{
  "num_hidden_layers": 14,
  "hidden_size": 256,
  "n_experts": 128,
  "experts_per_token": 4,
  "d_expert": 48,
  "d_shared_expert": 64,
  "hidden_act": "swiglu",
  "moe_layers": [2, 3, 4, 5, 6, 7, 8, 9, 10, 11, 12, 13],
  "router_score": "softmax",
  "normalize_top_k": true,
  "routed_scale": 1.0,
  "balance_loss": 0.00259,
  "balance_bias": false,
  "router_z_loss": 0.001,
  "router_bias": true,
  "init_std_router": 0.0148,
  "lr_router": 0.000729,
  "vocab_size": 9953,
  "norm": "rmsnorm",
  "norm_eps": 1e-06,
  "tie_word_embeddings": "early",
  "optimizer": "soap_variant",
  "learning_rate": 0.00346,
  "beta1": 0.95,
  "beta2": 0.98,
  "batch_tokens": [32768, 65536, 131072, 262144],
  "max_seq_len": 1024,
  "train_tokens": 646700000,
  "max_steps": 6267,
  "dataset": "wikipedia_en"
}
Below are experts of layer 10 (counted from 0) of a mixture-of-experts language model. Rows are named router (the router's row for the expert), gate (a neuron's input weights, with its number), up (a neuron's input weights, with its number), down (a neuron's output weights, with its number) and show model dimensions 0-255. Each number is 500 + 40 x the weight over its row's rms, rounded and kept within 0 to 999. Numbers have three digits each.
Before each expert's rows: "comes after" lists some tokens at least twice as common just before its tokens as in all text; "mostly gets" lists some tokens that are sent to it at least half of the time. This comes from a sample of Wikipedia text that the model never trained on. Tokens count by the router's weight.

# expert 76
comes after: " (", " the", "P", "C", "S", "I"
mostly gets: "DP", "MP", "US", "NP", " SP", "CC"
router:508544461474491453495519458493532552466478497481477503499536453501530513456493528431531523479528500490432562579439482557449517502556505507523461514634480540516518434523465610478505469485537433522483496494458470495460462461533478521482582431462466524574477455535494446539481496496479585505542521518480465483422454541574508528503443542493511513511501511391409500542455504488508509505541486534516565526454492537515470518522448522486567490526546554525520473462519542465476483504512476539491551485554482455512428474517477514448465513541462491472568447469428455544491464503405484488597556562540565453524547467518464435502468539452404528474469471469524524508493439464512431535512468428506554532516485433484477548497503413498547435559450492510456516486468467461469527538448542
gate0:538497468468552478501493536505530479495540464499470487450541566491446518430411539469475487596517493537379557567493521447516463459483491549497445533603457590501427495549520534498469407522505568476513545495506550485466512494550541515501575470528575554530508443482484500526521555611461515523502510549524472464487549517552577531519454493579441531459561513458562486563503524526515585563495534543442493496529446505434555482511448539435500474561442481481436488459488456482543449448520440439535500479586510511484463498571468505454430508497481506495441465516496463433545540497487495466528521508520510500546516514498485561490532502466462537463468490524475483523467473444452447504512510467507491491545500502495503516447523443471535405515532536487503505505454444586497517484523551
up0:519493548464523605479460518526430543466496517515529521510504506498548494582556486564457473500515500538592501461510497507534498576477471479462534481457551495499518575504541410503544498497494500515560487556569401534578468521466516435492461551515492429544511525522557520511503469470504550521541441526516491494524524429438490474508535502469533489505456470590505571442533466499478414405493476462486464483437516431494511467572525494553475530467491515524508526562509520523498497544443516519477450535446447542530488500412535511528576509482568507599464559424531595526469533510550520502424479503454488535529479489474472519485510486558479539487485528473522470482521571602574500539469523529491493516394507457466497527563514545505422523439545493500527442487526531508513541506552480
down0:403451442581600575498444493586634437500473500558522545482503487540556516511523539543523501535519478515540519532541430525489475500516501597545463528529495473491529508508439535482489514472497496511470480542470497449498544556485556485540452473501501464572514486470578512450427491449540532428490526515528539566502526521579505483438475481494438489498471479543545475596485551479532532568521527465539522500431481484473552516558456524505516506543494521447462432473581510442527483493495540526509495486493508394499480536523467492542516525542463434555551472525529486513484518414543458452524465467516491490453485532467521481501486553591494455588434462507483484449506476566467477534486500491583463513450488493484522524480443444517438537437528497449444493495462554523498519511435455

# expert 101
comes after: " \"", "-", "\n\n", "=", " =\n\n", ".\n\n"
mostly gets: " Sie", "Wh", "St", "Th", "Col", " Operation"
router:455492414450547451507522542509505480469523535482468527535524519556495576496464557501508450555509489525453538549422433552466566554515501526495452441526434513516489462528467503510505456429459463526577552505482498464539476497525462498464510436509477465564531483545544419535459491508486561412544496444471463464523488530511465575463500570456487504475552549500449531478440532489451439505480458559497500516443482523463487492506431511534518497520500490538452504459526544491485537509478491477529442509478453406538442455474480533472498550505415563456519486485469403584558493567477459522563533487522568462507569524462474462544443522465412513415414470525467526400522478501492438504494431484548545538501482469472491503457472506547483499509457523503490476437465542505479550528508606
gate0:562528524510493478552537532529489465537505462491546525545545522491561456519453497489533479501455449544478602548510490549432515488555531486451457535561554480483428548470540471524426533514548499534575444568506545513578440472549492490573508518557485520585509472500493430445435465551542498533510502471444542589429567543533457439465520492521504453529486514503492508468502482476445500548454512546483510468498485495440587546556510468528520499469502520516490451472522408466482512522514393581501518475460527501492538502556526471498472545502544554533482406493514524515534505582427444439418445496508491562503468486477504535533505524530546482519475526488509511505526573551521478492550521412508448541576507417488458549489505474529504464428494411532567513500555515486536532498502501
up0:462478463517473505445484478489524541495479556554453468411493483511433529486547499495474480495542499485481387480490506468506508517493477448572532469465417486509563439518481506462520457473447461480432546433485429487460553506389469507377496475428502473451560505508530573515564521505489524493510497541536442468556446472461493527543471526492486557463479485489488492507483501487558492480565558485526460516516518536530442471480506484488484506474508479497484489516468569514535528472462566440535467511557494525506474528439566527533523457507433499516515556494488485465463536409560533493595571518514457456468521499506472493482497442534434612443546457504503483481477473460465511478520470625455535498418499530466549446458449526468499521609529565522395516487481515496454451508518514
down0:523473539525453595539449497481476538508522509445500509562522465476544493519478465497460477463454495511482459526524536488589484435456479499508571524544499523560562509521539484489516596486452522515507502619505425512552463478462518490488489491442526486506500431517576532512531534491552473515497557516514472475502497488525510486447508471454586487547546400479478550536462525531502523488484473506504522498573482436522451551422448486448519533516524533409563477451473553495516547372529486504543478487547487490553448413525518508487513516500509483503516524472481551540540446503552505526542529458574488475533500539460594477560530525531522513503548472509536537600533477511559527538498465436536512451392558430542476492502487443568535473477571501531468450452475474587550479504444511

# expert 17
comes after: " ", "_{", "I", " Route", "E", "M"
mostly gets: "_{", "ン", "II", "vard", " Entertainment", "ー"
router:525531399413538517484503499483510543475514548474449503534593472476481528454527472472507470497506478472430516533461538476529514526521492530561483481604461547541498501488440549473453455431505482546515480548477493470525425422468466479459550511564511489580569506562515451543522538489431576518495508544533484453479450527558454529463420570479502501474491526497526483527482482499450468571501496497539545569503476582502429522474498562496518459541537542553439421458496526503494517489506465533496501504526517492529425425470491528470510493516512552542500517410476473623526532489443521520522557525454514449554532409480384509479490500481426538436433463490515510475497545505470457545538507481561506505443508425440491535436445472544462481544465491497534440473493500457481495501503547
gate0:540528520506532439510540558447536499440568486466542540464518473506458519529516459448517514553547504447576450489495438460511507481442513518514497533483453513465453537468505486547461513506480555492550494459449535468507481465512445503472555455569404498487507516498563515469474512563526479482513530475428556522498529541492511564466444617445431481522517540506462474446539542468410515491514447491492467487423513507472489524538522508503527535467585587518455447531491531488406521504563423560543529502496431489535500519520558456471511490466500445491449525476471460493551540551464521469446532486559514474497447552478440562539514503554457515529493435457498540469540575450545450532506535456490471472492457515454540565484475561420486467544433527456611490490491603499491533466460453
up0:416502480501466554459435500512483495572494507519466447536505510465570501529502554554467492429485521549467501487518529535453469490536495497471494440469553519556557466489492512519569500514469440483458539566530479536512504500507492511520466525449569517528459466447459532516560465499516510505513477473546490489478502430470483442539552423487595558529474424530541512513418480509531450517465580525496521536584422501530471515476449474489501400476488373508561546486514494466574489473468543411452433510473525526475488493497449560517510490513459513466532448501553541499477464489561467509511455477400456515446515485506545414440490510488557464503563553484471498518483404537448542448480500592506544501518543506529407444523501439524517539454542488494437531507520457500494461558547555
down0:495531476497499523560524469525486501484523503480455419513435469474489487541554492540469529478603555483590449489526444427503425472526525538449385575465532507442390480517492516438565506491528451542439500530532531554361470588494452379506485476501489464552492493552508437510494519458463522475493474515593509506466531529515526464502568448548511459495531501417540541514554526444590468519502546521500522532499468415507505526592497485538438490506502489498503477521488376504474493510561490483529391487474530509484562485466456527453482581492473488452536477546466508535482489478479422501477479481471506512566470479530479480473457551505583444484447523539502506479530501504526512579522495503487467512503508486471481526475487491517515521474515531473529512491439532529526534490485453

# expert 5
comes after: " |", ";", " (", ":", " at", "|"
mostly gets: " Socorro", " LINEAR", " Toy", " PS", " CR", " AT"
router:453426442450553494515461513479524539436504512482459495540540458493510531466497557455498496552541451496532585536446453534443574520541427498491459477556478524564461494497414507472463408486480501543523476493449503450546494420438509494494483469577522445560507472581481480506474453427463567483518467549480485386531415543524466550486422491514482501518533504411513538559475531410467472476519484504500546544464490526447501537533407557485527482542555522519470444527530551488502513484480463508476516569480457471539475476489462520460504484482416542539520444458492458501526526556501435544538581544446505454506540464488487509571523488422439491462482461488524534458593499483494468513471506438520539508503493488478529518495497441521473451574443486490527432522453563511493486540523549
gate0:530532459498484457516531487458513460540488536447579528532488566529476540523517523545466640436466478523462478537504509423478501502452507522480496498465542477498568497420521529505446526532499472518585395485508552449541454530577462505486552504452547464469525400522463555444510508480533441548554453365485491468472483540572455538526530465427512511532547463494491439494454462470533476449479507479496566539575535482531484564489496509529493455497474485461467434543573522491456505495481525499539446505557435489528520549538466466462495440475512483472558433518444486466549442541533501486403518550505458493508501566428521511588478505559517486426472548482511481527494476535458531486469487446497531480543505457416495541494477535534482453504453443513497490554517482552463472513501540
up0:460424515536465551487498528552567515508547499484458518578534471510486557542473499523556476538462496445491497590556545487500408567502500492485541528397529503453484488530530479523519459464517554456498530526468476507432470515481445419473518475458486582531490539449504475515495501528472505442552613540564461559529461466505515467481516495510481486440482472552491530533475531542439516539457470460544465484472482555418508488523566465417512479491501460538464537427451464525594519510535471448484486509421519527478463497506502515480480547469479488587470622473454536504414478480518516489475478476543494521478523394516430465485513514472476479518502431504465584505505556510541500479463493490464454489480562549561529426482562508437478484578546511526497493522471385471504462510493502
down0:502408462511477459482441509562525448491531532499422529507555509485500538455448549532441492507506507477529531559515550554508527568607558493577529545481538515573532519445503518568466503542449521391529527498512500474481523490504495496549504418581509494509484463555498496479445439486435497524616517518455563519521522525463527492474554464569503476552452514504475524498507444465538458449582524497490499473466554481461428499526551522523511469507519522504462516524494471509561421481487451505561438491469459540465401486497525511552496552481499533539459552541494503371533570543522416453550460435468480496493446490482466509564516494421519399545483497506511543491521517504451469446493488518524530516573554483523524479542560500496517480484493514553481481588530465488540481504472537

# expert 86
comes after: " as", " was", " is", ")", " It", "."
mostly gets: " became", " While", " because", " When", " become", " becoming"
router:525505483432502438573504520504502525468488564471449520544476509511548561463520515492537503440543546554436548519511494565461513506496438489480446534501499548522467487410530482464509488482393416548499508526396475448515447469496478522481563455606468458496519527543480501492515467495492552509522576461500500498449468483531448532416508551478496452531520456438515456507498478435476447476548484493481563533458498540502474531532499521521496466472497513483470474546633575447516536481486458542510449457531483468504502457460462507469534540518453521512505504476502480478531461475471449506480518541506439499583523432453464487501446511466485475433461511435534589436502507501477429623524417498571543514455531452505486549497593460556473482506463448440553468473437552453493504523489524
gate0:512560460505462522462495501480527535546488484539547501433482542540449491480513505531491525537443472496464534472468544465527508525495481542519495498459531514495479484505466544435511429496484456541501506521491560446526494540456503476407487508537486507414473494584586526537441453396454527483497397488483440510496456450566509570470559577471480480424440568481491495470552558441506552387466515561447531493472518476442476497520451525508517519542469513432397470449462485449480526552502506550490547518520488531456452481442515461518539409479533448456488537510532539467529481476543560495523481522519547420461498487432453514495577526486493509550440478530407546490513490488445497539559470511528490498512525516500562533500477423451558525447443488508426510528540589509491457446491480
up0:457445514537516486532496556564464548586495463463467508527506461497519532538503536480470393500448471522537491500543501523561526538448477454510492531510467470527505488549453519500502561457538585481422548480546497514515521442482454457488476484503531535498543526435413509510485473567550455479534542512501516556521559525500478442485534458516493520549546527485496521550434468612491449518526480471507516569538482582532510427491577506509424464482486449538513513538582521567500534543471499478565514544450492483474560503530490438489580554481503523562548419483478540536506480504549528524532526483535547555575482518513499489605473501539517455425503526481516370498557547550548483473476585505392559512504468547499530481505496520510490483565569524534537503518517497530511564521487446
down0:472537460477507516512514464507514448518551526507463491522458555547462534514417463416407524452551426526493503581536534494452518534538504545478476474493531443543505459552464553510472566495501569505519499478564460491538492520467542519454494534498481528446476462538505490536461480463562438541500503498501515499475523453475487570479430485521494507456549630500521535499391510467505449565499511522491482490458558565463503474442520494535443468467547510515426546526506476474502504461470472526545539509516512478481524475480499499507582508526495504496566532590514515489558500479458482519530548447497513500507518496528524508488546473566519408441528511527492486451527590444535431509421518502439411504539525452444547522454480556556442426404531492514494492479495450451394419437474564

# expert 60
comes after: " the", " his", "'s", " The", " a", " this"
mostly gets: " role", " loss", " success", " relationship", " activities", " conditions"
router:520422447512553445583530516446540550435520510484443498566516512517475500464523515479486477458494468543466523519439477506477525544467458581550460475519508507541494467496449525483513475496505425506507507488507475480464456466539535440484558480509468492547517559514632497523462472507402527466572513439553421474454492510518433520472471546500599521516557444443456564483481381477490472501576488520489551575457489549446475507496416525486569418499569525488514458470530549457488559526473432460540470422532474494456521468475505490523525516504497527490533464482495554472546491555477467512560522463536522474528568444476448435461401498483444442479512481453513486482505499473519492505559452528503549540480513486415465503511416518566423476500462480481502494505503491452481553471498539
gate0:510545519504574481515531535465436558530446494573486480421526484482564493536510562501489448569489500561474506464492533440509581514446506491533433500542502549498511512443522551572519549528582471534500520500490523494484523478591525416466557525486471481545495480416495521538612526503470532507518503532501555490488449584449459508529599469509515491512495502476515550530485558502543451513510451558528503561579553528477458503476533505458479564517499415507543433449470479480521495561534536415501573511490478496438517509542479535489502540474495494458494491539543524568390556530523504561491504459563510485475544515494494548479505454468498480518520511539526552412496434535555368521478558578563553502518491457492501478493502505490510474485423472495564498475570474542532506534464501
up0:510480494531541505548508524476493490495492491536447492459559493522499526590506482522460525462481515511443449470524490524565501529489558510507480469505472481552459488440468539487446496510579431511484538510505480459460462432679508487455473488510431439519438436435548456460615565513472529466551520492536398507449479586548446485447520535492504459515519468459559523485505518486523507535479472525464516507560465440468432450526510472420458580518544441499553453524463510421464457530470461439566547478516514556472484486461502532501537485489477525499466513588488507512489507490501465565483460498573454497518443470489437506527497483445525469501508485519460508418512504529498386544540503562507522505489519456511530519498513481384551507466450486473495482485499516588472459436496462
down0:506450486562415461425514530484356501470541518538572463577512526451493523536504577503473471507577489497492506458448514564482421464455473521463482539510438536463529493496504502512509515453523475536475462482539495513512530528554565465479456517471512487445474513499425492510560462500487560499487566517520470480501457484490449503512543406460451457484515502501530503485534483471417552543438472462483512519481589535468462544511526461543447583496582479527508505547487525491446412535554478473487586510567479459503498495510493522463476584538532428520455560475466557440568458499502510544473488531494491587531448417484532457521560500563463519517556554460497517549523479515437493499520551503542533527503518516504472504516489487439506512415507489435464491478496466533532430457579409

# expert 28
comes after: " in", " of", " the", " Location", " Country", " located"
mostly gets: " southern", " western", " Lower", " northern", " across", " Northern"
router:510513430476477457528468538492526506471471487472474514550558534505588564501584512497536490550535484504468522505456443533445534516554520518504466506516475491566451464496471478416501471457483474445534529545453463480536440475576511435438502400518480524589608499534577452544516506455481577482508525476516456494460502449567510519502415501420491551522529482512436480507477495471487495482493491495516525539469498532459495557495495518493495520511507486549498464497545552467512507433427502416531502436503459467562418510494483623482546512458431530511526469439508515527529498474481464501514568579528534450478522493471468479468555565494470503492456513452522599431595452581467491529520453411526511554439507491474513503513477471530394487511465472469467472497467563481510531478527537
gate0:484475506523523508510550455523493509517443513411522605485551506509457513508515410496542472482524505515505561526455555449517544572549546469509544502526446503513493504505563532509535571623446513543499490493492454478472462525557418476459528470495463514480530425539540559509550460456509534474528466496546380515548465559478485479495480505512518469531499457435475509496616578521492471560576437468449416450498458485394498558493473476507483461491460483490496486463574539443493477493523514507535483416467528565499468518512522579532496451538538491476488517460445529587462481565586538528464467530563496524493495474442485497493514498466429508535516423466496524518547503511485517515599559534541460521471510510477516491537488544499543455461473437524510412499446508507518496491457507
up0:530489504539531572501509458525499517523470528402514573493571504523452481534503366516538506520539545478496545508420539478506519576534575456474536471519461506508467520463540526512488553572421509551535495529467511444481471503556464449492492439474500535434545412532580577507548477493469481502515501492506386503543479518502500529572495495479489495526488500420449490475538568490523469538585465443444431441488498449399467550473477520461468465481478468459509474451547512451493462504556531496530483387485541577509471561471506556559517456491504470458453499490485543541487483554577528518469499529514541535479512470400490486498494517511446522541521420447490520504502504489453491506534546553518510529525474509435504469566524499517506475461495460476572400533442516556527488522507513
down0:498522513471482465452524576527494512511561517517417504578457498405493473517502524468517527491469498551502564507560465594458507448435468559453594527467512486461542469464508534537477482558424544458500427486520517518462441528517490509452491486513522418496469460524487565497454469482495452497452476435529487527478413499542483553510489556499539510559507460479469499539559489562495435478495457558461502559511493481489491415548525534494416484505473504580415560534445512493519525513445468539482462500503504511526474469497558455525486496570555479500478468495470406494569424520447559447491538565565503507474525454549595482469518522500544516497532566488539498543491488528492470466461543505621497483458521534440529491513505493528534467531557537439601483535536533461469475432482462

# expert 75
comes after: " |", " ", "0", " –", "1", "%"
mostly gets: " vocals", " drums", " keyboard", " bass", " Nominated", " —;"
router:500468463418519452537477517454476539466482571471445483469505514512540489452515535448516499473514463515550514556534477517499514581522490524528362480502530590503486486476485530480463514444454505487491524491447474475492487371550523469501490524564462466511493554496498487507480401402411537504512558448529480476487494515536516528465489576489531496489534497470533496532454516418463465477500473600535489541481478523440514559567478536501504499480543496462465500473560578421460510447529510462462503507493460449476562443513479518550465520434457532513526414499465446500509455447506477534520585514517518456519535491437537518497539563465435455468505495401531542492521499532449489507506395503554535520443509524440441535454464461535473487547499535572545446484469558515486582460488529
gate0:529418504433477504534496485474485493549470522457431537449447525525478479500515470432525477512471510456492543508528478520519421486506499445557425466559432493430576605508494459521498490489502481456559554637541515514495509507464467442488514534461474463511500510467554560483404481534557436471511486495532464496510489530503528474532522447468527491527525465483500478463523572429524503547522521504455450527517531482476503544526523488586524489452589544457563471518547533454469509480478562552497510467525453497469522462483483516475472480494504555561517519506472483499479582497427441500482509465559465570540446524408484493464516498514524434487463511494463461543401495446463564494591560455487430490554472529480489425528483479480472545564539548570493459491548512375479501515496536
up0:447534478504533547472524467455463618440499534499507524515529460451524418545447516516445574524514505529460512493515575521495507449464499536457499511443616548484492445511492530500514518492519562555563477486402480488471526486533530524455514526562536566521500479481511496479504512498558502522502496434470493486433505513534478445489495565509447515476567531512416464572494460501524503498508467437554464539491460465484539526419527525449515556555448530566463544480512542523488489439428493531454451546514500530494471577503569471530528586518490539477489441523447515504494484453584484489507433478450615472559492600537528497530473482517514478514505475494450511501518544435514485526470497493469502484452560497517479503478447523490458462502437407446543536537479504604496521522456383
down0:592546559480533558500510548558516548456527455545518524496471489402551551504483522516514509541537518439480509492497443567437534501531475454537458499464527541488539524483496466518430527531512520493495554464561575457476511473466538552492456544500526477496499542451514517458582597535462511479409499530446559422523496527494453522484476483539478524510509457559530555558493547452520531461462495584471505493490468527472477447391494438441536502529432530441504539500488532547529456530494533466489505427466463458462469542485512581506488458485524451497536480428552573483537527496519595516541569570505484421432452510458490569505518500488511521494514427485444517412501503537510385483539472544530520556509535447510455531535543488468513527535516522508488476502523565438456559485489484

# expert 64
comes after: ")", "%", "0", "\"", "1", "2"
mostly gets: "',", "%)", ");", "%;", "\":", "),"
router:510465413366478496528496534496470586441519514524412516529502465476488487475519514445529448487519483492522528481508465502482547567551502506483505492507529535554447515484486529420464497462507500515521544470474480477511473495549532461467499455569440474520505458536504485455474479471430499480564558512505452456503521496542497504442505534455491489503561513490440480539480422477480464507542491535487486522462468502494489526563408520486515511543540506571399487531492578431444528471490511519510486443457512406574539467484445555504530573410494505545519448516450475535537457497454449534593528494466501387509522519453482456482407548488433464485493492499565548474589526578489500486505485481543519566477515493512455548486513418544445521530426507491462412510424558486440493488502509
gate0:436470546447519477541501529479495408499505593556522454436524468524470483505476512518490473515554497499482441510480535522525521488514484523542491575565513566475480505647447524514524546524467505516455475528484463466493527453563447490524408507455451489542508564511539467437499526470478463540490501526408460454458525489468457496428504491488514466497432425500574516509505483529493471405492501511504505429547493499442499487554587536453518508546544616493478548458487460583484488560460467477501522468492491514506535446492537502477524530519443509463516460510459540468487483437456527430529494534456531446483512439485573533499400582497514523504519476555561487504503608459497506431495421524551433470499470481507478493505492569493490505532510582559449478493493499542499454488465574
up0:483551536522514568480435468406516530550510449489516452464481505457529571557539576506508469430489443482506523548491498488539487474437453430482546473471473498518479499537483517412514445492560490481512528448499527590525494507425420464554562491491555555488514519567460511523486534497479533469480511513556527571537490522544470550511487467493539545542522488523552532476533500458491451527465486500497563558569498513546534495542476483480449510469492512456530421481468537448425495563517489415532522521468457504518495543554453533573532518591550531566513515511530562529539479486470526526507495398495474550522558538591475464520518453555497551554573522472467529472515368494553565537450568484460545518513537504514497484491474516538526522507584579547498549512515535442523533486522532
down0:535518525533451553385490490524446573493479508420468510507508510482495460470450461464591453481470495530426502458541490528451455491542525472508566477465521570521515470561519471451446466500468472490415525467517480486585526471508517402505553547512486553452539471498450526482533499469520464493464502592441465467479474484477457519506541485542556470508501470542471416530493561498462487504589490550481458482510472568456525508511474570488523536459495508499501547505505547525419535488452504499533463494563464506523530493536483517534451523463548488550496489462507615500496545440510481538516500494601422430589567452548489465489490560440482465482520422557538508540541523510463478505480513508504464496416513479604475507455482519427486425565485553546545467473512485447503486485568483

# expert 6
comes after: " the", " of", ",", " by", " and", " with"
mostly gets: "Bl", " Micro", " Af", " Nob", " Sy", " Arc"
router:476494470467549469505552553518525522471557594501501536505514509505486502480463558461540475577542436480455537594442425622489555529499467521533473443565430512564460406508491559458476460449513518486550558521468448456535457504520466482485537516525492454605494479577495471511457474472484522464522532463483438431538463515571500504492477485464510512540508475453481533556484526504492488503493486529565529505448503493465502550531469522494514473567546489518467474496512512476472493532480469508519477520519407450557454445566448531513533479479489531529554438431465443577537431505433461515533547558515546465549572482493473481525520570424428470500464457482468540460539475523483436532464494488516545528500483446418472550471500479512454412516467507462475520521408534504469540537487572
gate0:525470485472534488469451496437495526550545418504516420480498549485472547540553573473564497516471458416497538549447480500480552459569493512467458563526490494407489476421509479468516501470460494508482531391519516407533510539500447499485571556504479481485491447510420457457418505545485525444533488524458549550518536546542473501567521451519542529453457462468513537493536563531464507532475545538531534478516546527426567531557486524549527532521555495461576574535463476536515518596461449465420551446455564477531517501531447565429567459506441529502511489524489484500532478502462468549472462485490489476503528508502519495521541508503485490512475561487503451479450537506492521562455493483467530567496479472446481590418495491462519428443536510536467530509503512410451440513554528
up0:405527508405490526446486565508455436444531554490405512459406467551457550488517510583532443504506486528529502508481511465473469516479506463553481490503456462498496526605490477493513478505525520555537543565536477447544552485502465460499501411478505508490481471526539504458493599506478541494482464495545467423571569514480528552433512512428472506509478525509481537476436502461523532507540507549449420459550513513453474423459437500463492538504481515497476538531508561507538448516496548431502480472543507450557494392462504453456445495454438481508477550483519449516509524483539558488510526505474492422484485514487550483564486482532454510486519425542492555527552496485493491556543506523576499471445451522531502474470570476463456479578530503473466554364441514478543463522514553
down0:564432551493538564562471502476546474525519603451469535500498528520475541497540428532448468451526531488512496544507471499514491509503450500542508500509523539509461465526477491480582501509466501476451494572498522502506512520605513456506520503494517458504510545470487559509513568474449530551508484500536387456560588521514510531443484502498507471530590471479485510462549491495512451498563441525538541471474474561471427429495463527492522526499472535490531471517505601513482556430457523432567556441512405541478475570540490512452460505508481495528507499537434519556467511480544503477465489532555589530552554493571451389406551484547491473528493499534575508463575504453467446498532504455569548490515489506532505495479567504439447470553460449542559519471469488480485470443571496

# expert 21
comes after: " of", " in", " |", ":", " at", ","
mostly gets: " Los", " São", " Charl", " Mount", " Atlanta", " Cov"
router:500454453431505505488461505486537525458470530410486515512514520519519548496509532510531457526528481460494538499454448512489553500546443527501503451534419492576528392509457520481517475480525454467619525493529474411574456503532449462471486461551505464592524521587482378546521464528469604480520540464525443487491511474513504537495457518440490468515514480467474540497498516446497466486501515524513554525511513496443469526528467574536567518554531528515498453476478512466528503481462491427501487499491472427516420512519469600458496488485473537565528479465459443553517461506451428557562557494487507483535487519520475479524473504431455499434488470508475567405550440562467497542522447431526475483448495504471509558528489499525465463496485497467486448411446614551522501498477558
gate0:458481461516414516440445459475485537527508525473555458556517515540526526484468602483496533454511465472481516523483496478517494504580451500519477570477466530578515465526464485551522530562506512480473555495507417522609538478533507518472449527491481533446535510517453534523532538472433559440478455487488475518456449437525512528427456526482493496568513464504505477538552544444547466468424555518447485427501492502523501531530522458543480553456493480416513478443521483481469528435425516552554483550489535487518422516536558569494489477524508592500553456488484485518448410536446554464474510544514487559489493477509524541403589512482504450452478533399568505546509498510514482469494475513486531425451476546518496513564507401498421443492521474518492495498549477513461471441567559
up0:478530525518444515474407420513462521528542536476612447502479550509500510458471542490515484436562477486463517543476460465507460552584488471509502544458407486553488450533462490526518539504481541529467520511490447495566507470534507490438494479535450553466538507522461483520530544489442520454527492492447484587435446456500492526419525540523482472501528411532534535514552522471484462509461578481527461468501509498527473499547508425498529556463451506433489502444493553440465529486451513512528481520509529505487419577559516551497489532512497523527529497528431506537487386518461486452469509538525500490492468446557580528445586501548495484475454488461511513525480539526542523466457468480479536474527423526543407567568538437477412481461549503534541469516549466538465480493608576
down0:433506554511455559490417570517522487598469544443468484509554500496515460466546558513432430389526520492533538473497507479495527526483432429476516559428487452594513579472492463457539509493476447481462508511513517515522491540532496504478467480481461508536475487465466487428437510476475477421501458505444518557519512487496473532498511583543555604521532555538529547488534489532506484510541460587529519502519475507534467498520441481487552528506495513537475545570571534566441548468572465485528500467521478472580521526498511601437478468514480522514474418464514528553517525475444561495505481549539567527511522540501531445528490525506565492465498469467579540444496427477474475470551448542513419484547521517512477520498427464484504518495590499576476526507558506544484442523562481

# expert 78
comes after: "==", "===", "See", "Early", " See", "===="
mostly gets: "History", "See", "Early", "disambiguation", "Biography", "Description"
router:509459482455568480495538501479484559482513530461414515503503460492564492407593521458487455497530424559477530509456486495446556563541537550519462470533487502595493501502464525497462463468483407480519513528456489475510479383558486444516535497570513426502587469531569457559497478516437505485536510398482474436487458486513485475483496561462498470466529431481498555458418484501488454561477492557550520529467469569420474515510469539487551478479520524530531438473523556509474503510499490403469455444496530479524454489533509519477567488531475539546480472455464519531552453495510441470482488474482572438475564449430451527511429496472473489444434457488521490489506503568535492530518457442523538479408600498491460511485484472576463510523447536502539490482493499483465469547543523
gate0:502516505545504513505522459489430536481531484531446527529517500497539526419469438509515504557519509537495549485455529562445400535470442524520489493467505490564508490472468521492521498594554479444527548564480568519555539487556487548516494537569547539509506442487493527532488453483515482512457509486523540522527519460504483516566479535576500471585527533471491446495465556476565392448485492510503532454429523508489506461496476535526571426441510526457470462526500547519552475524571501457557467555517509488497479497542438532406552572502599508576469520494492459565472499471542561488472519415515540545483576504502557502498510440422493418530473500524456487513561501523503507398564508539563577539495508503399424533420506467547507508538539533466504511512491520479487558515500467
up0:508535465543501493462520464523491478515541512538458520540581500476586553511481489475497535513482540488493544523479572566434424493476447521474484519464547489585517520510472565490539497574539470450534499531500572495545537522550491493478488561538555546489498516479476482526499396515540495521464505463522559560559502478458501502551536480573455482529530582449493452535460556493570398448481486503490500491491535482463535464496496530558542425472546488466473471475509574478535467544555502463536477533533542492522546555554428577407580532479584464553486530505503451558494532485546553476485464453530494521493581523462525485505497454406554426554466469565435507540586464534508490427533493518556538517525511536451441540447465497542516554547518563484473460501522544510465513532485492
down0:495467553576572547535496479532524529502502501470500490469528529517517522501484380494547551501478426528544516528479541467416473469620543509560507525483509508487485495519479550575526545550510480547502508436503446536489476496496498475486505511489485526373493529409457477473524567554522451449482489537516456538480599474514423493578521562467481486503506492516491528480459519512456551466531492467505501428514466475481467386482486467437538453471504544439541534498516575560518512500532510442443475491543536536514498523473515489523492518487507555470426520519522519461506491447574565498429478465575502442530517560487509531534572569493582477461573505521473425536494541524471462536502557559459530505512445503482419571467478488562508567544529484521525495548443560493471558506497473